{"n_layer": 13, "d_model": 256, "n_experts": 128, "experts_per_token": 2, "d_expert": 96, "d_shared_expert": 0, "activation": "swiglu", "moe_layers": [1, 2, 3, 4, 5, 6, 7, 8, 9, 10, 11, 12], "router_score": "sigmoid", "normalize_top_k": true, "routed_scale": 1.5, "balance_loss": 0.0015, "balance_bias": true, "router_noise": 0.05, "n_groups": 4, "groups_per_token": 2, "init_std_router": 0.0131, "lr_router": 0.000843, "vocab_size": 2048, "norm": "layernorm", "norm_eps": 1e-06, "tie_embeddings": false, "optimizer": "adamw", "lr": 0.00136, "beta1": 0.9, "beta2": 0.98, "grad_clip": 1.0, "batch_tokens": 65536, "seq_len": 256, "train_tokens": 534700000, "steps": 8159, "dataset": "wikipedia_en"}
Below are experts of layer 3 (counted from 0) of a mixture-of-experts language model. Rows are named router (the router's row for the expert), gate (a neuron's input weights, with its number), up (a neuron's input weights, with its number), down (a neuron's output weights, with its number) and show model dimensions 0-63. Each number is 128 + 32 x the weight over its row's rms, rounded and kept within 0 to 255. Numbers have three digits each.
After each expert's rows: "comes before" lists some tokens at least twice as common just after its tokens as in all text; "comes after" lists some tokens at least twice as common just before its tokens as in all text. This comes from a sample of Wikipedia text that the model never trained on. Tokens count by the router's weight.

# expert 2
router:144114124136141122177114140126122150164107123127147103162158098135148109107142097084151139121095108049180112133111125158217156145071107141115102175085108109198108171122091095170109131116177107
gate0:098133178147139128148119197111122129150139077102130129097177144085190193143125094149141115176131133109121098131180150132117192132127171140108164110164124172185239148152184130089071180152131173
up0:128103140120132171164158150098158135180111099106146085096147091120094092132038120105075139193130162137129101140135124146115127149147138149062113147139080090134141091082141184148128172166117117
down0:147138132134130176211147111084169085181147135156089129128216113125132111134121125120144143134148138104063125138132152125152116101063129130162091116156196150144129136143108131099112186139129168
gate1:130127096152122121152122084097101135142131146062147062117100099159068104156164119124083134137100125144127084069129139130128138142143155135197122098118065194094125145146159110159106149126116043
up1:151129083101118135100163142129087131149163163124154142110141069131107126095105169135118101098142103110073145117086137148146164150136083142163130079101083134043131167108185103164101099119118088
down1:153113088119127122170120131133135096175177165110094141115114145086108099131133139125132176106122142130178159120102143109168165147153151159138180132091107149089114125145142100125130098156139130
gate2:156153166158131116134037124126153136118117163127115076086175116136121041126183145143125099123118107121143127117145168145159141130089099113153067110084084154142080125178089111118111181101159112
up2:106195132139120136119114112107150043082129152132103152157095099093105115114096156122140147093126091153121097098077167221072121152121222135162117116125153051077144163081138101128094156151140137
down2:117160138151098079166091106119145169134082113114133157073130078148129177135140098155128154104125134075114177093173161102135134087138121146169180105248179145157164100119173125079131110116078156
gate3:111193117114155135054149193156062109142147134130173137161147166107108074119091105108108155088097172078113193143166194138109172133136126127128090113105115097147110125072097212147192120125140154
up3:172062075105131153149117053142148139170123114125129170103133112134153180138187138128125096180128146178137152186136136151191163125113160222160183192131136122126182065136089070112109151160160167
down3:127079108178119158175123106115105102151156195087098153139057144122178072085127159133155147139068118090205086099085093139164121174159096073097088134209148159179166102161168069052087130083155166
comes before: "0", "1", "2", "3", "19", "6"
comes after: "\n", " 1", " 2", " 0", " 3", " 6"

# expert 20
router:153165123151105089123110166110164139127196150106138123145106120169125103193135066226110131093027112135144099112097122118221143133055118143163104140141126140115100130103152122124081105131131118
gate0:150123131161152107122085161153111160119131060063123110071164137074175146109144162104100170121136167138126162092175130085097134120141106069109142130134197177166155053122137204097188111146133143
up0:095139128170106151119106079143119141073121121184072121182118102184091134126124116148135109104091108104115165208107096128159099143103062218143125146151179102140171069139151062156134153143150194
down0:138137151167191091128128129066172071125123093113102090119166122138082183064135172117127166085120169187026150121131115183117152173133060134108128147142137172084151167080230102195172147157174135
gate1:141166161164097158151103094169064159126167152088145101105118141125185103120104094161087136161088093091123169102134122158089090115098068081104142106119158112148132121093111119111164078035096119
up1:087119152157095130110090140097183155173192056097115136135146170114063092122158162074109160139129171139108120173152083138149066087191095123134143127120215158150117127180158129138183191145187116
down1:063144169123145114090081078112120137040092074131123124120118159131111130145174172100083155179134149107141134075103140132051160185139130131090144113115151192118132073129114118183164135193116106
gate2:107091126109126106119123129147156141096082096169155142104123105167101113149165126089063091121164092083168104188162122122132137130183134119133080121159098164102179080139127194168126125052092165
up2:099100166080158149151143138097184058132169142141109192180101151146118178130130082126171133155122068114112131067121091085171112172100174132113208128145147069150105123098070172112084115167124115
down2:129101096153119137117077147172110175170145154151120143157136092137112150128156096136109132135143162119155100084094134175120101122115151135114182084135094098149130018161176120116177166111118085
gate3:077148109156163118142079101076121146124135159081155096125097146129164131143050150087105137173079098165108165121160109173125162168119112080097125147135213133101131128089150111115138154189182164
up3:111113116189160125145111167085104098136116070099116093102099103169108067120071111151093080142077138157116138155125120241108143148125127137163167117099128147154142139062141165139205112190125132
down3:122104094082113193182110168135120138107167108136137131148101072117123141203072117131129151145095116130124130096123131079126132155121194139140167133134127109135113125087092137132117103119071084
comes before: " the", " a", " his", "ce", " other", " f"
comes after: ",", "s", "ing", " well", ")", "es"

# expert 107
router:122140112158117095115168139156107132173085132102186074130168130147130142073158138155109165134106125126135087126107152129229151094000098106102066153124101129148104173107113133121134130137122094
gate0:135121138111123123132147128098218190089149120148141126112196133077081132114151070142110154099141148151140160174145131168141133141104147110058169219118163129165145202103156145082124133133108132
up0:151111109118174138138093074115158186084142099108169092099173189154109161074114188151100138125142107137128129162105104110106090111114130139154148180185158166138119151119140171116095124143117174
down0:142079169113126219099094088136087123102069133087108138142146133152148115186065090092087096174119103105089134129156088160077104071077061096103108085094122155140140117142119142186139074171112140
gate1:113100132197100142133117118118089158060097070121127140195188118113135137124106124144088121070128145193136095101130164111137096137144070105072136169059157178173164174099081167124154176093149025
up1:133111096166118121166132081096117122143112065140167116153169131113165112111042175169082063093156101161136115053125165101113150106099102178100122107140111142109144196119126109077129136123151150
down1:154107178138065111175133116087097141117090124155136153095092089200136179107102179098139156112118097138156083128110060085059193158094087176137120124174113169133141088152093073153146131175149072
gate2:109095081090095110118090148146204146098163136128187088110124107156099094100142157176116141148069125181076119098105108144188069134116142072123097096163077122140196141137126115137116140118135137
up2:134107136111093143092128170108208123118141138104168086115106064107203094074153140200184151122084103100118131157107168144137101069075145089101125085151122136112103194119094079156089131136092132
down2:096100155148112168120146131136095157150090151138110083130131148177166121152132134131177068102133087080127124101086174068132091161126143132132156127109117105170063102095124150179122122117112161
gate3:145098097173137112116135168155153107090083151090149104131154120159128069116150107089156122126079128122133133147111095156141103172141178142062106097114160133163107080153141128093113121112098152
up3:094087090128135092099131118167180172127094104143140133157080156122105147087131080097082132113122120119137076162152096178174135131138125204156105123135193166143101084154126094146105100168112118
down3:166109150071118174093127159123117068085151156169134151126126089134112133163128125153156107132177087091173087100134081132097130127118155126096154112127149031096126083124132129111195142152122149
comes before: " the", " a", "ounced", "ce", "ther", "ing"
comes after: " s", "s", "ed", " S", " r", " based"

# expert 36
router:109127155128114120139132131154114128127154141121145131126158127152151149055158134215100162118070156111159153115061139148161149124084096121145131152091116111184105129112138121142129079156120121
gate0:111124104117106124132123133139114144190148207145133142107111158169180153166106151122095168043113129148153141141102111115157110145083105148178104131127169182136115145172056064193152085122132137
up0:148054139145092110144146145101127113123104094160139158134183086113127109122099090146156119183138164090120156116132170109051132105151147169086185155097124116085160123042161159088138157154084135
down0:117159106198149195076078191140101139092109164144116126147130143145083152085091125118147102079130154121146093148108142139147079160151149077122128143149079139146131107143167110109172122123132150
gate1:103199079131136153160052169146120132086136143147078036101119179109101156159164104125165143036090146135129115102114112169169145082129094109140137107086128114113067161172051124170136146056126120
up1:086085174097118133123168117150129142185124119156152101125111171143136127098146147137080097106105123137149126165115161092159077171100127118119139100112147148185120066088181141109061110088149171
down1:097063090103113129166122114168184107124140125065164139174072039138179084117082145176097120155122205191091121130163144117115127115130144138066127126152124101142138142120178127110115129172135088
gate2:101127126165170180163132137171125131153076090146135100139151075098114145126106141119115068085127143081154160181143156152105119135117153143157103154114107170082111167136105109090121128108123167
up2:152109135118101157165177119166079098129121125137096102113142169151129175111154158176142091148092173118151164077053122156161119102108104149131151043085105108135111100097098129183174119163095111
down2:108156125106111086159135108080117161125118147126089159152151093104083142134130110111135164114090126101161115119225139093123108059075127093117123169055135120045120170126207144140124125123164150
gate3:184060094125159134147084137139152083139100069101137123113173075220129094151116174124104160017114124166157126129110082161158139113147117093149126141117198130159146154115179025140111133086194133
up3:197135096106162121110186198119131155177130099142170145138117173166094142143155157074120145111187137138085114109141172162163114167160109107137144152132146150165101129166103139117136111134122092
down3:162131193178114118115121083127168143084065062172066143123142158136145106107113096166093045102176134138138119148142108135109176087126145136157121098158182159116131103131156106127167136093149115
comes before: "|", "==", "-", "===", "=", "The"
comes after: "\n", " |", ")", "|", ";", "\""

# expert 4
router:132171094119123112092123189158129129174108126123177105093110110132172126080140103179080120111064119085124122141058136148185146195078117177122152134093110124130128117119086109155089098114091126
gate0:130124112108152133139173105150098171108116053141146169143172099138121131072120139151098157163152112139094068127142176146150184191122134154185161176132122073078151062134064183134107103199133168
up0:130110178123115139137143168152125088170181113141106158123139152138108115155174133094178134121150082157160178174159154113120125171103164135119113129119119137117105150092074120088120126155149149
down0:153117111080146138042084205121118133160103171108107110138133144109148066079133097165208134126087166135150184129125116144137121109129109145179121151043178082110180183148174182189125168099119151
gate1:166151113156148133134106185170091156187190105091092096123115176141116206113135138165158107142156124059092128158128153122129116159090125124125166144091119104154135169089104116200074080169151146
up1:119179111095099133196159095124069160114108108095117180109139148120132101116149107091111175181098129124162087152153149129113178125186153106179154125141179104107087121121148148068155222147151137
down1:130117175125123129095101164080151109151117169186153071162145132106133121066086143122189109109108081148166139123051126137124143150157089108111190134123113126078143180086105081127070165075118092
gate2:096158101190167127174084179163157150162138154124157148108116115165128187107131155096117133117111131165181165102162154096144117099084081147178042143117134144103096163123109110158155143162123081
up2:110140137099107135143134107081117088160142112100097175171192131118078106146175132110179155167155143141106105158149130086145180145163133095121161132118068149166122114115142117097140117075171148
down2:126060144166109153122110132116220104129150074143146147136110144141090131159161120055091159172118117110151121102153139110169107164179113122168138093104129152129120144117106148100090136118133159
gate3:099114110137069131085135093102158147096120118106155142117091142149138033119157131172068151104132124134175182154116157173160098143162123115063138134132087145171172143152091128071113074116151143
up3:139106118082172123147196130153121107125146119128118130172118100109094175162122118110141091171136110143070052100153073093088117090146110103167142103200091122135064168073110128149165187070120107
down3:139169121131149164083109172137093134027070153155150132175130136178101139147154073132139117103150130069151144124096131163164113110055136114109131105117136142081153136102097156141199057148152134
comes before: "==", " ==", "\n", "===", "The", "-"
comes after: "==", "===", " ==", "\n", " ===", "===="

# expert 13
router:120157106112108063067137153130078134139175144143157149157144130152145129083119116174103149126094139106140124104044155140182111187069118122135090105166119176156097158104137127136100095105138112
gate0:138141158106143102159126127077108168153152148121146165074136073157126129092136047143120137134101101116135108106141106135185127140118093084132206124179150122098173091144163123131085150110153111
up0:083138152126104162112169139138127144124130123100098093172135144121153182151141181078130108161141077057191117084149142144108125123090141132125139139102120061174143166071099174143116090152105134
down0:050111123102115121122094117110167142120072124112090165141129134119119158202131081150169105064115133145104141150161094079217087056133119136164164115082104141108142170149094113108101157102157158
gate1:058087093177148127129139172138146054159164129160162075072186121191149102117128120136148096135151115203132133107084132101146147084163143135142115115158163106127158074092157094151086186123083164
up1:084148127083087122161103167139143101149064139099111149179182167170145170148119115148196110113161102171130130207116098127130159114117105164096122064120129122179104111174105120127115127147113124
down1:120100134160118161110158105156112090099106151119129186126125175074146165118151112168088122077145145103189189120138115112176113121156172174131185162113146137112170139100167141116134130103108099
gate2:071188092103134105091118097079160147096148136154108144187128111072145146110164163088137160163123117096072126134140173133159100147139110203099109124134116173125085141130162169123104162120128077
up2:110107053125145032174142080108121157090158086154111164153147160088160177105124191132099146099138098136141138125165087096157130124105131156130116135086128160149088167139144162123118094074147120
down2:130181146118160044136180147082079152061145131116065145133182161089136103115087118117143121155147115101125074126127161113175107163151127122080092090121135125178160103139131144116128130124087113
gate3:102165139157126127093102174104080121153116083156115157153179168178119126119116143140110114148122151145165140142132144114128135135104094084075152146112174137162119125131249118075094173152127071
up3:088155144189198113071109173136081123121157104139093115141140165201149169064106111134130064122105141132099136156055148175128119111093083124096105157125166153136134079138187099167114133195137124
down3:114140157142150175161134082137107148179141127127118116181111116117122068143107123124136134129101125122142122073124142111158139139165192111097129109104132082156116191149138138156208100155098154
comes before: ":", "=", "ordin", "duc", "ates", "ed"
comes after: "-", "\n", "\n ", " D", " Gen", " F"

# expert 112
router:101149126171112114148099136063074116171186141113177083140153130132118134123151104152134135115095087092132148135103087127209138143095117133129142182093144120133101132119138104161047136123113125
gate0:156154121130116132097126150097093141138142069185131149159100134140136086139130125091140117071183160097107166112107135135134157091157148138096108103075136198197183107173117088097118102103135152
up0:126192127129113132103139127123137102193112091139132152095148087139121179127149093144085172132187123121127084062161101125191105155183137149172182148114126103131140113166080142106120101147110130
down0:188150152117136108111112161088165149121133110158150128179102136130098080087174111055103122176121136166135169071111159115127183093120169142115069086180160125145104146134149133083112124122097146
gate1:102146138156157137086133136178112138108065125125144165128187163170141142143058146170112136104099129122124116155058128172128177113107075115143051038181120090116128140120137123139163111168117120
up1:082155161115103133116149129137103091135109105140126095071162156164052134130159161158153098126147109128105130134057073122133147130108097127156170091083173094143186074072108064121083099100112113
down1:103112194078182165137154132152096109095108148128158117108112155117106137080108110129152077109170132170115144125162138134162156119117173132168102110123124162087133108156155129117151103139162137
gate2:170123124128138125150136114093136147106115187159169107151142086104079089106073076126123134121069130104145186186133059195170153123123063081054161159156205128136181076117079097140165104119106173
up2:115174102194087173119096124073101165128103141143146113140071090099113122126136142116140086108085105143155180183138077192165174138166186091165063231129168149119180064118069076201150173151128135
down2:165134123176112123096119092200147039163074120131083092171152075129139122126124146167128120058124175125089180094189110147059149181127096132124108137126108113144138146125159138166128100175108069
gate3:162055148091147134139208171162136169151111143139129131093145102162115116105122073093109140172152097071106126097122086186171133128147104156063143171061094156209169071154080163167167064088075128
up3:105148140119130102106119132128191150109154119077098157105140128097112148129176126119142191134079199150124128085147207157158103124107058188139145113171159115085115196167144122117169138158154150
down3:118077130176156106082101185098161125103181145137102091085085158139141130135097128128123106174153111131094106125092131120133124109069142118162101133179121148106060100087131139154184080093151139
comes before: " the", " a", " his", " an", "out", "fl"
comes after: "ed", "ated", ",", "s", "ing", " such"

# expert 58
router:160107106151106111064102192135132124186113152115178141164155131148127100058162091175120103104106148105147148081066113152212139192054118126130126140106136128184098169120108099140160060096146106
gate0:137102130117149141138125154090160083138124117100122133096166132074098089120112137155036100070115074078146170134124142129115095113057187119139110121138106167122026132124108146101193126164172129
up0:131121127132136078147147045164134177129158169124171104080168116125183144154159184108119181108126132121145137066083153091150082044112128123183038184160186165139079119125146087196133130117173152
down0:094095109160113166101093193081074113149150061134063132128137156110166115112129113117169150142164189104105182111130158166134073093120168118188109096081103215137140151158119121113181111116136192
gate1:171087164139120083119100074119116159145132127068132097095163175171157145144085127166070111073115136110140123148145114058105135106043172144193090075124109140147111176188046084204153133116186099
up1:114119099184215119198157103120107123113156101183125132171082087123066158127152097163129100131174094136106072129128068123094180125071129085112180138112179123073103171102117210148108099176160218
down1:143135184180104124125150091117134103122130138163143137095134134138114094077101139138127094136105135087149112150123127056128120125137088051104115167193149103117117088083103155147162165151153114
gate2:125188079134121129134108191151139124098139186141145154117126151150104137061063100126126107106111093085150128177132129072115185088147133095133156155098174146114150132076189051130122138092113142
up2:194093142098113147094177171146146176180144092070130106120072161106136132105176103115142106135076113194154147090168150098134103224107130159124069139120139125108068168152136167143143107116108123
down2:128153132144144161118127129126093142139116171145089141136113155168092089105182192081127123078145201096142100228102109133118102092104121136113073109091108108135135116107173216153140062150104155
gate3:114190099139142096107141150095105105134156115122109079148145164150117182104132065130141123129132128095153080149125110123102183125134172159098118126092161110110124105114100101126103176164131169
up3:135153080086096128092120129119115132087141127168090151145084157081099084141114142109194113188135104130090093127076119074143142145126136126122163136079139076058102122085122185154164150086112099
down3:150121169212158085119190151181109140119164124114167135159135174167186172111127150152106114140117130176101110109161148155094155077105090129068145119126121126147195076102061104128093108157155115
comes before: " |", ";", " ", "2", "1", "–"
comes after: " |", " ", "–", ";", ":", "\n "

# expert 73
router:157109109130091045132116178128128141118120124086156100150182090171127094121156120166095135102086137116142148107150180138169151154065128138099097149134106114151094172103157079119136078102113118
gate0:107123126158108097134108174114155108143147186142153152104127114088160102110070168134156146126121095150160127133141144158094110126102059168116097153116115052102077159134103108124114132164153107
up0:084122093135156109154127107161128181104131188134141079152159140105110104143140153130186143155111135119169172144166210125106042148136067116104128175152177119127106139127126083098091121096123125
down0:119141114055166142138170088157081211089115127125169189220123162205095106161133068125111136136099081137107125127171160140148108098084128093195121136140100141149145163073183112113098137141146139
gate1:100114068140088121118150142174115131117125124087150117142134144144125083102167116153123118112066113087142082111131145118154139121076115115100201140120056089108078155062122142135164152101208094
up1:094093070098158129151124072131172095097154136136130168135048093126140074157074153135185097172080141136123064166132118162149156139077084110164102087131121143123185111168141056127130150087092112
down1:115141129131118096174111123129108081139161136193127138077189085131097116145069167126157135154153086096140124123148062086147155060088166144180141134180122153152150141142134142140162102127142132
gate2:129138052135065119084116138156155124136157191115126158139128102158144121101125140156171143137169162093155106083118142127102069121187100147142115138082087132136118099136157134144120155110102129
up2:108158129092120161146124132116126126148094096180161153159163105139087156127143143141089116177201148128104130111112086094123132113166137066178094146120069095155146105088160099128116071128110156
down2:060132145169094115144106079109164115171141049204139168121106138156095118128089159098101119135126192138131135148054136114155143155148140105094125170119080178169079068117178159154154079167167140
gate3:108092195120114111114150169099111137102152155115177110130167137125159130117076169148100133134068175157070162170125122124091101145139172089085155129158118121156086158059186145065130178170091085
up3:122111127125135184121138119162177124157124091135077153122104067084095096160185178094157103177194128122159071112181167147145130041135134132127162097117166108163125069138133110103162101128120100
down3:119073083151141062140119076178094107154160146124151138130124111147179140096146128123124163119097110164155081144146156154121142223147119125087159082058145126155176114159069129118158136113129137
comes before: " the", " a", " his", " be", " he", " an"
comes after: "ing", "ed", "p", " pr", "ation", "s"

# expert 79
router:110144124119131149123108194087158131144231140136162154123150097117115133105131091129098101128094091052143107108101134103150174179089088113149148163118106148143095138121089121152109100108119094
gate0:167191122121133140114052131187140155109148115175173083144140131144172154144078110098105151149084090138087125081150121089154156128089118192153113151135167100055188181160109143114130153180127090
up0:067083159135105114074169119057152163079116118046080118081110111147104076119126076168127107102109148154168159194127180171102145135174132079067157118128057179191100037087136092133095195078107186
down0:130137105149108108108079096093174148131123084131163073131135100125099142108140115150099135112101150126147156082128042103098138095169160152122119162154117123061114071107111063108112174179129152
gate1:140105041157090103175111117112112044157106115139189102152098151139110134136104161117154170138132169139136158151172141129147123197132170084108160160104178083126143121097096134151164105121130128
up1:084127109138125134141148169064134090164152203127082129121154173140146111086117090133160097166161135184118098069156104098139071124159119148119116089168186117219139136123146062099123162061118136
down1:194124100123105135117102096112144155106118164127106137150132149109144093119155176189153115173142201156155135132092101129148154074147112138123137100096102096163087106114114109075138156167091060
gate2:158164061122127150164133187084053156141150116204133099104136143113167168127115133119079137167075072117125098065107102096141121153072170133170154127174089095108126146147119087088163105180104188
up2:072170092108144142131102107103123171148111189138081124117135171139114115135151121123153126137070135123133159101138123092162147156135111166145093111117161117127176104141164134134123093108113132
down2:171141160160124074151114201083141109150115146133083138081091110140117175142186091134080138143135154175093079221099183136158085101124117148155185112053116085124149157143086072142145083158141119
gate3:119137094140126137115067122126137105130136116148122093155162086120121116120149089117131097131079137134087081124084147135131130097134182113145115133179068078172133108082170190185155134139161090
up3:102097148144142181147151132100138070237162146092073067128078186098115116110157109153101106160127093133087092127059122131112096129150102111143163119160164082112124127110158129107156140068086100
down3:120141174159117125146102137094112165100116145130084121078176163130131142129113113110113150161141045092152097090161116151079119070111151110116101069127123101060151142135131150109133154104117099
comes before: "\n", "at", "ank", "res", "oints", "resident"
comes after: " the", " a", " also", "'s", "ing", " and"

# expert 103
router:132140127156070105122132212113108141178095140109184144156120160099120123100144139147055161110092135139172137097066122148192151180023111143114163117134109121151137143130117123151153064140154105
gate0:112126119098135078123069114135107085164078126108115170198132128128125182134166091145103205110095142150098110099139119149119091124156169131084110176146163107099089172101126048160141140180132115
up0:169165167100081128131087121163152111113114145155134161179050080088126189108155127122188131093104098106081088124118065096108139161112126165100125101211179142152147150153160125074101118186124110
down0:137082154101159141073118129165149150113134056111123137149130139137105155089119148154173123165163173115081135185112111089133115175136144159137118123155122130181105153116087107134050089127104138
gate1:124127051207107115167152133123131142131131183148142133123104057118136139079121098133129062139124085119086128146167170122111081115118181118176123078122119148104104139181126150127094117130097183
up1:153121094152101138139137144081129074117100131112122147145097121130081123138153168121107130099154124124121115118066100132140156102047113107178098150209159146080191121154095134102148070163154035
down1:119169153171152147118125133068108162088111056104171140117119141143085149072132144105123093104151077129062111167120128197094109095107161210146141142110121158173149091141152150157174103138140116
gate2:157118155152114093090091142172151109181108100124123152202144150135092125149137087157074109132151079127203167122121150185158133109086156172192109134148171130132138078134098050198135110122167105
up2:179166184092142121120154122102089068110165175111119121055110162111145173137190106151164177104111133120065108100159122031076085138120119141075173161095093126117083138129175061086146184105076148
down2:081107149117154123136054077073143116096116115077112144105150058181112125168101152095149108143144145186110147172132121079074150181169101149096143128110136122097132173067175189137094129188119096
gate3:101107118096125125081115142145168101117107120125100141138156065141152171112197150147119148101126155174150156206137085162179093159126119070223123183143083114133147116128124211085125104135122101
up3:157152164135147146137078142107125119243156183086154087122077177126150118119096136132152118142084144096110164181112196097176110164121190153112106089116166152093127173163080138154095136074133083
down3:092190151123095097114118075095108165021080110091177087111111180154121137059193096121105121151134140106120122165095119104175165183154178143118082114133110184158096139137133143182175096146164198
comes before: " |", "very", "}", ";", "*", "#"
comes after: " |", "–", "|", " (", " ex", "/"

# expert 69
router:121108122151133096065104142154125133160118131141167115185158099162139117072150089213090116081114157104133096118108117150184170166105093148119131174103147097159098130101106082140085089130165108
gate0:149128091161090114075109078119105174163101107124151122142150104149112126153084130138131121141145084121127109078062122096115118151126064162067059115117144090101136145056129070186120158121131123
up0:123134109163083130101077201134142094120091076122128136148136119135123072123079164146142094142142145161137121094106115148155154135099083192132111088127136077128132172104037092193089098141119097
down0:110060118137117180108186104153131139129080107168100092112127131078135130156099143139111138143166119186145066139108144083082138119181114140077097157185161173099126134110087154097101126151134058
gate1:090103108057081096053101096164195127150159118139089172081104143148171184043165100175086165164155102132152151123160149116099125103144104119106133183164162081152093112096133134097101123117129115
up1:128163136168128138153083178175121023103140092164161138158104115143148138123134116121175116107162074111175156144133090145121112152090086153118135091157140108096140143163067140133147185122109146
down1:145072177187113183112102108180115134110103140093074121143088127119102183162111131109141167104124137084140155113082105098147175174091103107133137161127127120098114093107150105174118118152103038
gate2:119176126119103131135096094114140070097116180103087116076098176116209186097185094125163146151108137109134107094126099052116119138139141111103043134140096129110192104186105056116105139099110139
up2:150155112034138113102104169203121088108140157097100082071107109054086104096131103114133141091117053116118097136156186120140203155137185180084109109141148105111143165092120155148116163058124109
down2:091140162095187138104129062157197107097117111165119188130171139100111127117133140059104177138141115121133136199081184116084138080121171101079163119196118156131140153210154113137155102148146133
gate3:116185108125112133159169131067120132099125139138111083198105069142084133165105122148127204122126175184101133121169086128122133134159173110168130179177073197167189115048070069157128093125126176
up3:148090141184193109119124142125145156134142141093095118093098102143121093161083139118152147089162156127140133067132090152107120134128195106134133183112133132121077186175134148191145074172078159
down3:161117120178095140074160110142096105217052112166135152132164102088085093160155172123117210114167042140104119101112144151131141168135105187124195104163125166060119109136121120133060120127114163
comes before: " |", "–", ".", ";", "7", "9"
comes after: " |", ";", " /", " 3", "at", " 2"

# expert 102
router:154139135129093072090075170152145136164161147118159108159122157140140098095157096157100183096071082127133109137078165115197144217083081136162117139153129122129092130122108112146148116079156114
gate0:150116130129133113186106134170147094110202153138139095139108146127102134148163154179135150055119015129123069133070128119156122124054113120143126090176129100149152118174098081125108086127088122
up0:115148099153120108108134089095119145164109092129127142171162087150176126094122084139142086177165181127143202131191091106091138103183177128113176163111146098148173153078170122094096177164126100
down0:135098110109139116128085095136115094185185132123119088131110082154188122157154189086166180161103174086045109154133178150127094103105126127121164114138156118117179123106138093119133090132143110
gate1:147109112161094113193168118071193141136112122142168096150116149089140146128138078159129136086131091131117107165092176110162159176075131156189144123215113208104117111167114109104122115103154123
up1:141192145110119145097115161134105095225108117124127102087105134128084111166165064126134133098106121146149140083154104141138111166111172101146093153175154080131142109120089167140124101084141193
down1:142115171158147140164115100130166168121103122136115126128122164131148099105126107074182059090155073153102172187116065143138158100140159170141140109121156142127128115194071180134128160092072099
gate2:114140106098109153131191154095169109132157102135131168135165074142141134085118143118137121144093103137179092160173100117113180146137100185172155136173152143110135111148088112140135103124099156
up2:131116085092141133105164133166091115113104135125117103134181092185163122138104151108139143091137180111175174147124155159129128130158114149150130167096206147128144095163108191133067138157088178
down2:190132094102153103126159073142170173103101117076161089132169179140166165097111148130138088131101130154153142161125078133106092134183121134089126162136079109075113130122110144092139096171105175
gate3:144150088111101136127119123046169134151175143149147147172107119185098131116137150143158127130139131097200149123066111116133177074124209110137129122116093121099062113111093140110160095098224175
up3:164093122092167145076096093130188122139096112156144075141128100105063111088181184121138135174130119141190144123104116130135154112186177111119104077138113141174080089130132075109192094115143143
down3:149140056117138103122121106110166089078144162101102086127126149071129090123087083143107130164142098146063177115112193096126097096157205094137146137058115131122117155069143094090141125108170126
comes before: "\n", "%", " \"", " was", "uring", " ("
comes after: ".", "\n", ").", "\".", " .", "\n "

# expert 89
router:095114123160108097181127162126076157139087112125148112132173092170165125135147121198107175114108137115160082099109164121199115142099109124126144138083105138171102135130147124130111127133106123
gate0:148100168180116133125183081138170089216164099122102102083139144170113067133171172129183113168110096174075135124144098149140122144153160177082134106126226088134137138098130141143161176134134201
up0:132135161168112136108105100133118186162127067053139114156154126141062074105196156108130126119120086133074166147132137114124153113101225084206173177149166128096097145141101116109119120135143086
down0:097104132123068069161153117140149156123170110114106081104076139080117095149146114166107138131167138098117133117146118148107037136168130149124071135094149137140103188124140158076122101129076121
gate1:185123135122098120119150126114115095186157088109142047137150170163137099137146151102110142100090084161145132159116150047181104129088067121185114159159140146103099128133127102134141133053141118
up1:098144084156138114124118118097150158100145168112106158108149084103123139145133124122126063116149146112092162086183113161049146143146209106014137133104055143113161148141126092141150087183097140
down1:140128133123117111132152119120138104156099149099097139204166125076115144142133169145150157153141081074128118130105191176101171182126056176107136125104141134074170140124153061194133167137139125
gate2:092136121068156133128143063125161128154165100156162125116119109143117096119136123138104150100128079181134150108078087113122183096092103124107105157200152126150118073114130109138164103174124131
up2:157120107116078099114102133091146158138139131117157149152133153134031141162164087132045134139156079126153122172102107133172137115102113172168132193132083107093051052109143207212092152090155112
down2:157156146152126166129150177137108114081147101181115132126147142098099149139138110166149112181128116098201118109113175081155137154143126134085133129103081121082057132095103128172128157085185143
gate3:155125112114105078142158096140185131155141127154138153134082178124148128073121102135154144104128094108163149116084106141150166146073157083128079076110091124118132119096106083152136135091152128
up3:153139118145118129161131167143121107111107072146134106076133082126066114131103171164075108082145124122105125176160105140123091122095161026123104145114079131168093124108159123112130089110090157
down3:158130143143143129146121175133123127116124125144099125094186147081140127084117129149161073091171171122183146164158123152169101115125148068206113080133149115073084139098091100088083074085051192
comes before: " |", ",", ".", "–", "th", "7"
comes after: " |", "|", ":", "N", " September", " October"